From a checkpoint of a small mixture-of-experts model trained on Wikipedia.
Size: 16 layers, width 128, vocabulary 4655, 36.8M parameters.
Training: a variant of Adam for the experts, 354M tokens.
Below are experts of layer 5 (counted from 0) of a mixture-of-experts language model. Rows are named router (the router's row for the expert), up (a neuron's input weights, with its number) and show model dimensions 0-63. Each number is 128 + 32 x the weight over its row's rms, rounded and kept within 0 to 255. Numbers have three digits each.
After each expert's rows: "comes after" lists some tokens at least twice as common just before its tokens as in all text. This comes from a sample of Wikipedia text that the model never trained on. Tokens count by the router's weight.

# expert 22
router:170118120126195084165073070107168090115099074067156101184146117181119095093149133101170110132159151178123089123132141125161127096123147110111162082111184137169189103106130159116130168156128146
up0:140106160188146129110093102106132150126179116182136183154188205181155135072136158131147089137083102168156082128133077086166145127171127152187179136111153105108174118158069059099139125110092096
up1:149091113124149104158087113083113117121102160095132146140150232101112106125132118103152097164100149190154081133112117131123144075153162168173062111162172106075094075097121146132166119138166176
up2:144142138140138105157071093094076145129146117151122132100106165115143058143152075102187114184123149092207159125126126163140169092181097163123130108116172131131195106122161112112093193097115175
comes after: " B", " b", "B", "b", "-", "k"

# expert 49
router:114094217134103075136098153109195140109101104092173131112163122153138166113150132152158115120168169157150157143094160119101132066156115092111189126092108111145187094146109097170124096091127087
up0:127139139130171126170115122101182128091123130133161160114148069133143146156165183116163063147103127110137141201185140158104124130140153177171140115129127130138134161113126134084128194125153173
up1:228173151104121111105101114083143125057110104087163082133146154137086121113131104154121074148155168155152063156193163152072132090046105062063114104138117148100122116134098119125102156111127127
up2:139101163080199168133048111119116127158133112128134131132134040115109104157173129119086095110167146085128066107122165147163148081111124195130140074158147115198145130119133127086124113089097146
comes after: "8", "0", "7", "5", "6", "9"

# expert 58
router:145140173142114115143072091105190102093153068101177142183085117155106086117168104137176075122156138177119151146099170127153095081180208108161125113120093112116212136149101152181137111155082161
up0:163125191150159128186136140088118097108099091113182129125144107149171121159190153123148115146147152101111136122136114077163171107104135119154167161144198128116157099094115097090155115071132135
up1:098111214124177094170134129143132066050128166115167094124179148176149093129128147126162103157077164170155114098146140142129145067122100130116144130183127139134120099092108108098157124048079089
up2:165164136149149104121144169161176117186121135111095104101122078151180132084104105081106164129160126128107134101097109146134087178037123154090134115146134126066114153109169114121088154098067161
comes after: " ", " (", "–", " $", "$", "£"

# expert 104
router:175082216132134173141077156124143155050149131145171165191143146167157134069149126096207119164130149171101102106164144131099128084169169157154184133135126110130148154130106122123165113118148080
up0:107086210152103093132138087062182071123109123119138112143124075131123062160231156102098098101150114144149146137134155131100114125090103122052107156142180132186139139129158180134126146149067140
up1:163144125127085116121084054132097099074095093177143144123142131152092092050153129131143108110116096144190060162143155152108131117104159101126105078154080094108135068071184124132112122121048129
up2:153160168155181126162095123127116153128127131096156060093144161183127135164159121138116116116105125152075138129074183156098156107117104146126083081169138127135156126073045113181132184110163093
comes after: " W", " w", " |", "W", " we", " R"

# expert 69
router:165124186124156079181104105065143087072131110067193125127076179219129102126179109128173075156129128087141110125131172153121109054099166156103162110107149119172124140135087125138141139093169118
up0:125104129139111171153127117161205183115154142147170173112107088102075107085141121068172116139077139130146127134075063144107187085191085136125120133119120098134161105094115172096136215111121056
up1:137163110112147120093127129159104103098144076128108174190097125119122112149141114096098161134112185122113159138085152198077095161151130082064107135113105118133137028120139167141118156147146095
up2:112075127125123110105136073120157135156116153187121108143129081136171126116167145132167135118235156131101110143197132094127095176127134171162130140121119131082128138139137129108100097131135178
comes after: " |", "\n", ".", "|---|---|---|---|", ")", "|---|---|---|---|---|"

# expert 41
router:155123179128149139114079118091138041086151141110168120157149146128124083081151136123157133149137166093046070099111129097115117084140119119134149148112136168168162095156149119097161067138117113
up0:194104158125157108130133086089163096127118066142153148165076166129126140134131095095190060170112137122187123166191143163138117144107138172129125119134163136154105104182155155109174125095139191
up1:167132165140175102100116137096133105149112176068133135166105169112156156127145140110135116136132116163141113168155221123117093141134126117138106143065102109170186138140115095094101129157184121
up2:150152188178106134126094076077136159172130135123171080157117090118134128116148167144157136137153129134111168143049143103136094119151147096057101143147135165155129105145105135121121106103043152
comes after: " C", " c", " G", " D", " R", " F"

# expert 85
router:165091152094191131151083094063138147120140127118205110150138122152109154113222142128165118109128149118099111100124141180122126090168124109168146092158139114157163144107081110157077100126082138
up0:197133195103172140119121099121205136139107169120188096086118092180139074151150154100185139145121116077111123154153099149154092127092135142141153125121142163146131155101079127140132083146091162
up1:157154171173133074180084133167138087147149144085199097137105108123120112115130142089161034147138133148195104119145180089080153081129171114124174159090117096058173109111112127100180127106138124
up2:163186160121142117135103137122135129061150077130105100115088114126134111107122091151130110137108164193108109176149081123123135091097150164136183104157168124159163117105103104109125085099081102
comes after: "\n", "3", "4", "8", "5", "6"

# expert 43
router:180071171116093062175117080115168098098157113113151117133113136164142092111149117131186081137153111168165137106135133140113148102161122093118142084122154154152127145135115065120130114118124096
up0:112187136101130130159128149141143177140139147083175072092085064129166112199128087136137172160133129098141090095165088133143092123210098146159171176135140115169151165118176114136109149175132128
up1:166122167138112156125118101107126120155177130121119129130115077105178063201179122179119142182159106145126115142136138198096077045145129140134101135188134130162134141141117093071067104042095055
up2:127187133197145148168075130151137138109149126118174159165124127164102079112191157087129098127130186152092135149133115113131126071124175114141130150156104129121135093036131227125164140142089215
comes after: "\n", "==", " =", "===", " ==", " ==="

# expert 95
router:120117185131140102122060109097120081116161085125163159205121142143084135116122176133166118135130149138163136139136128179160145100218124130089185103131068132168209146104125137134139122132055126
up0:170112165106171079153101115050102141122117104154138120146112126091116137144153104150126124171095152165131134051168097197100091102111075130107106095133137105123123150124157100119098204176103154
up1:111155187136115144154103117089163089187064109110138159195118175167103139162157155053150055174105134166147120129140195105115098041119153163145125142146132110156169122149097145084126133172122124
up2:220125179154112123166116102129127141115120118141182079121071163154165102134149130144193120144111142137114166202113141114142105110130142156167150091116135111101143077164086088122103158120098156
comes after: "'", "–", " ", "0", "1", "9"

# expert 44
router:192064210147162172144101144149136088102144138095179147138126195153170101094150122154195097132129174103153135132138177116099106088173138101157202105123121160158172094117090102116155114103146122
up0:163142152171134090142068089105120142141131075137149151143152127122137135109155192090184088111148135108126132131166075102071089118137130096112130082112142139166106141089104160095148125151116154
up1:134168176127161129137142119123123144106069125095156101162096115135155141174120144160160114135107192172125132073104030154058111076152144116116154106132149156102155131102162118144108162143100148
up2:151073193141153112135127145139072079143163142113130004140170120088095126146168158154136073113136146177081149101100142110109132113138173118091141178162081150134141133057163162088079102139118124
comes after: " the", " a", " t", " b", " The", "-"

# expert 81
router:195136156131207098138115160078150153121139134124206086192114151136134096095210202104216051105161114163087115162125125125144155104151078132137168147148153102154155126122089154120128126155067167
up0:149102157169098126134118095076132057120154119158160147130059160179158120164207132114123175118151158139102110162162057121146121085157136169148166186135085089136144102171214145123120170127129148
up1:164117188127164143149122120158198145140124054122143146135083190139152122097148163153135138114086139100199136095079120159145082112178152113152187115125135113104168144066123114121121130097118086
up2:141127144169128080161153142118108137104099119048117088093112115147127113105131150210106132155076141110082109154111089113122139091115118063078133141167133150115162067067109145092204087064145118
comes after: "\n", " M", " m", "M", "em", " E"

# expert 97
router:175106210165111151141101147112113112103144112122184158161091166138105097140146151166200075169136122183110147129133128117072054034153097073160123102137103136097165109091128115176145124108113174
up0:131161138169101113156130111094107112076086136127143135080071165144118117129131097210153179148090170132112054112087117217101126007081129132103158120150078129081107135085149092081164100130117152
up1:187124239124121101150081152122153056133113080127135112129126168186146162125228089153103135092114114141181136119102218120085115095096145142122122120144181149149157133106132130117104125121118105
up2:159128124098121132121110101110122169117116104081172155128150163141203154165163119114140088130165158182184083145122166134182125116154169096148131142166132127090194147171132139200155094165168144
comes after: " the", " a", " his", " to", " lead", "ing"

# expert 15
router:163109199084139076173097122068176107091144117126212096127130134163120113133181134106186053125154136117177134118093121159102146134115072117139090106126136134112197096100113116125119106109063086
up0:150152131150174120154099173169133107128167089098172091160114178132129147171160134172161087128144141084072164097208182140097109111110091085092136098126133136136164164200102154135116082128125084
up1:199117115134104129185098131122127142120106121150144137142138112110175169172063141128192133117086133160171135139081115103128134134100092082146107140166118109124152113143119061113115093149101135
up2:179122126141060120169113125105168126122180208145173108118113176197078179112094137084122119175117143096120117109164180132172121113095108105222111158176154109116118159160112100083134097103104093
comes after: ")", "0", "3", "5", "4", "6"

# expert 105
router:129061146107162122194113089099179123124156122112217094084100172134120134100157108123150087132140120136161115132125147150082151122149163096115144114159107142165208132108103083090151136073101139
up0:087133122123134148146158153129139076129113160104049137154139127120174088089117078094131204071131095180122141096067147143111170138156106096075231179100130154159083116138111130107146149103144106
up1:191160150167109059176105100123142115108097101088144119150141115169089099126136109125229084085145136105107068160109104096146106061114088140142127140120133168132108134122129134123137142095127075
up2:181136181145124077158059126142114162163123136094135067186151130165100118104179159093216022101136183113084130113149105140140074057096107088121142145136203141120098139151132134143137132154164136
comes after: " of", ",", ".", " to", " and", " with"

# expert 60
router:151112202159138095148050089104144068060141087083134189141135150179144125095169089147152079159074149099114131058135135108112130072142158143143110086123176177120166141086088107117123090129105081
up0:213130128111181081135087116114174144155132091042135135161145195096115090137145122094120130117099181125128113115108070133139156121167143091134137102176105138170178172115146109128131193151068063
up1:178151146129142135127119147172110129049127112112161059109110165129109128084132095061138148145113120125199106134179162091130156136133080145163214135091154081125159111106038145118124111050127141
up2:121173153172184106118131105103153092132112119152156144184168142133046086097214167151116150072090105113160094110122135130169131093082150151131182082156113178134130175151166132141147073077151104
comes after: "3", " |", "0", "6", "5", "1"

# expert 103
router:162108155128185101154113098083160085098163090101215121153124152152155122104231147142192081124150113150174115114110160137158107108172176121145159129129102134146158147096089094172119115117098153
up0:123120133120167124177129110117116104092160120133198136125088157189110120083114119107143191163142121142077146074099135115109145127161129077183084119128144083125136145120064108074114071119127034
up1:151079125185193088125089163169155136117106099107144164124084113129122095072134128124182158093183113185123123088104145142123111127162152105074140144140151119112149142190153135104077186208129131
up2:100115180109121068171061087155175152099107111159158106121131133125108107193103168077167139153170145093105117164111121159052136046125118133157107147145123071133179158170115108071133141109045121
comes after: "\n", ".", ",", " in", ").", " was"

# expert 113
router:141120215149113088166075067079167136115127123099203134110133133142141142120171108105149076131168147096174121132135122159101072058185135135159142104105087117118152110144150096147122092113099103
up0:162114150152233107124100168115098086078121140102166085174043111195126128097166109130174125105116147135117103125080146081088117095137080105136154100141195138135136119075110136096136163105102105
up1:096152151167139094149118134139119070116163104136119109179084120130122116110133141085119143165165108175125090103142109081088121118124206105092114142125151083165096177096126179127134134128105172
up2:191142151153166131162109147099078090092142078092142086163091180180109132112171100123184103143119109143124043158075201072142156092102151112147129157119127141139142151094073125143125135129074121
comes after: "1", "0", "2", "8", "9", "7"

# expert 68
router:193094185185137143130072164136137097057183169099185105169099127145148122087157105131170077150129154175127150144125186137125092077151132093120173089091138144166153090157138161138122077169118130
up0:148152142106148121192111130119156079106157059071193087107161116177078133139139119126152139107048159125098093111116122141196109100121144137147176089187106063083108097136155163098138128141151115
up1:123126164140121091195084063106150135122136074081142154123123146161149112138152128146169079080166146104166112169116117162137094089141110099117164107138128118092117137082082149131157123084083086
up2:072130150072161124146104133123243087127092141109140069114180173117156153081135182159134120088110110139122137123104118161100073134109168152117143106116120149097211164149075103160143119082132078
comes after: " to", " the", " was", " and", " a", " also"

# expert 110
router:123120200152134096129051091090170146156145143080209096142142134137104124123150106127157110145158150151127154133126179138141095048164128087177141112124141125107144159132140098118124087119063096
up0:151128137177255095160109160141133068070131120100191104166113126119136110115150141195140129135122089102104075155127130118137160092112121103072191109140179134140111108107073126103140120132100143
up1:163141180138188085135118138140121101109127106068139119139101119089132104085192081113217105187114139138108062099166127097133128137140094124121144113123191200084118092072099153128139174085143135
up2:171109138144162101151118146143141125123118137112124111201154183192154084094192134129192095167128129143120125164153178055148107099151134159191171081096159159170118120104104186109122137173094130
comes after: "9", "0", "1", "8", "2", "7"

# expert 5
router:215077140102159130138033098087126132074163119042192152155115130182130094117181106166166135116174085107110107121099138113124138084155144114113134144129145150112200123105113132109143146090099160
up0:120154146192170125128166066132144133086115136095138092106060114166149099083143176128114145138162135077212147092132126145151119153149126154145114141187157128148119103115113177126142109137127140
up1:091125149150175088151118147089147123150081107147143141186132153130143112137150094091131095118175148143156170129175184155115158100138173121107214125108136086106151178081139147122116114090130097
up2:137127177125124131144112127103132131148127191071136057133152091166194136122126115149118104129148081127116097113158179163118141108082145148103158116157145105141157080088103140167133146133128129
comes after: " |", ";", "|", "N", " /", " –"

# expert 48
router:127103205163121160112072133149182102080146140094154129127105180114125140108167136157200108152107139132103090170129200166131074089145137145124146124195090088136146141072108163168108138174103118
up0:107130154137114098134126135085188166174144086057164084173083147127140129100175177072224077127095079124148157175139098165124101098161135117097120154144120114147136094118138164124074130119092114
up1:125140154096184108172130154102134155112136097079127086110132078119103084114158097115107111133132103118104116073120103136169182106129125072119160156160138169203162124176096117123124119152145087
up2:109141167062130126126111092145124087112188164152119130157102151151150058116152175149185095088135159193135134164106138151153107120092155149123141164142155138190177101148128156149086115052068134
comes after: " Ch", " ch", "-", " the", "Ch", " D"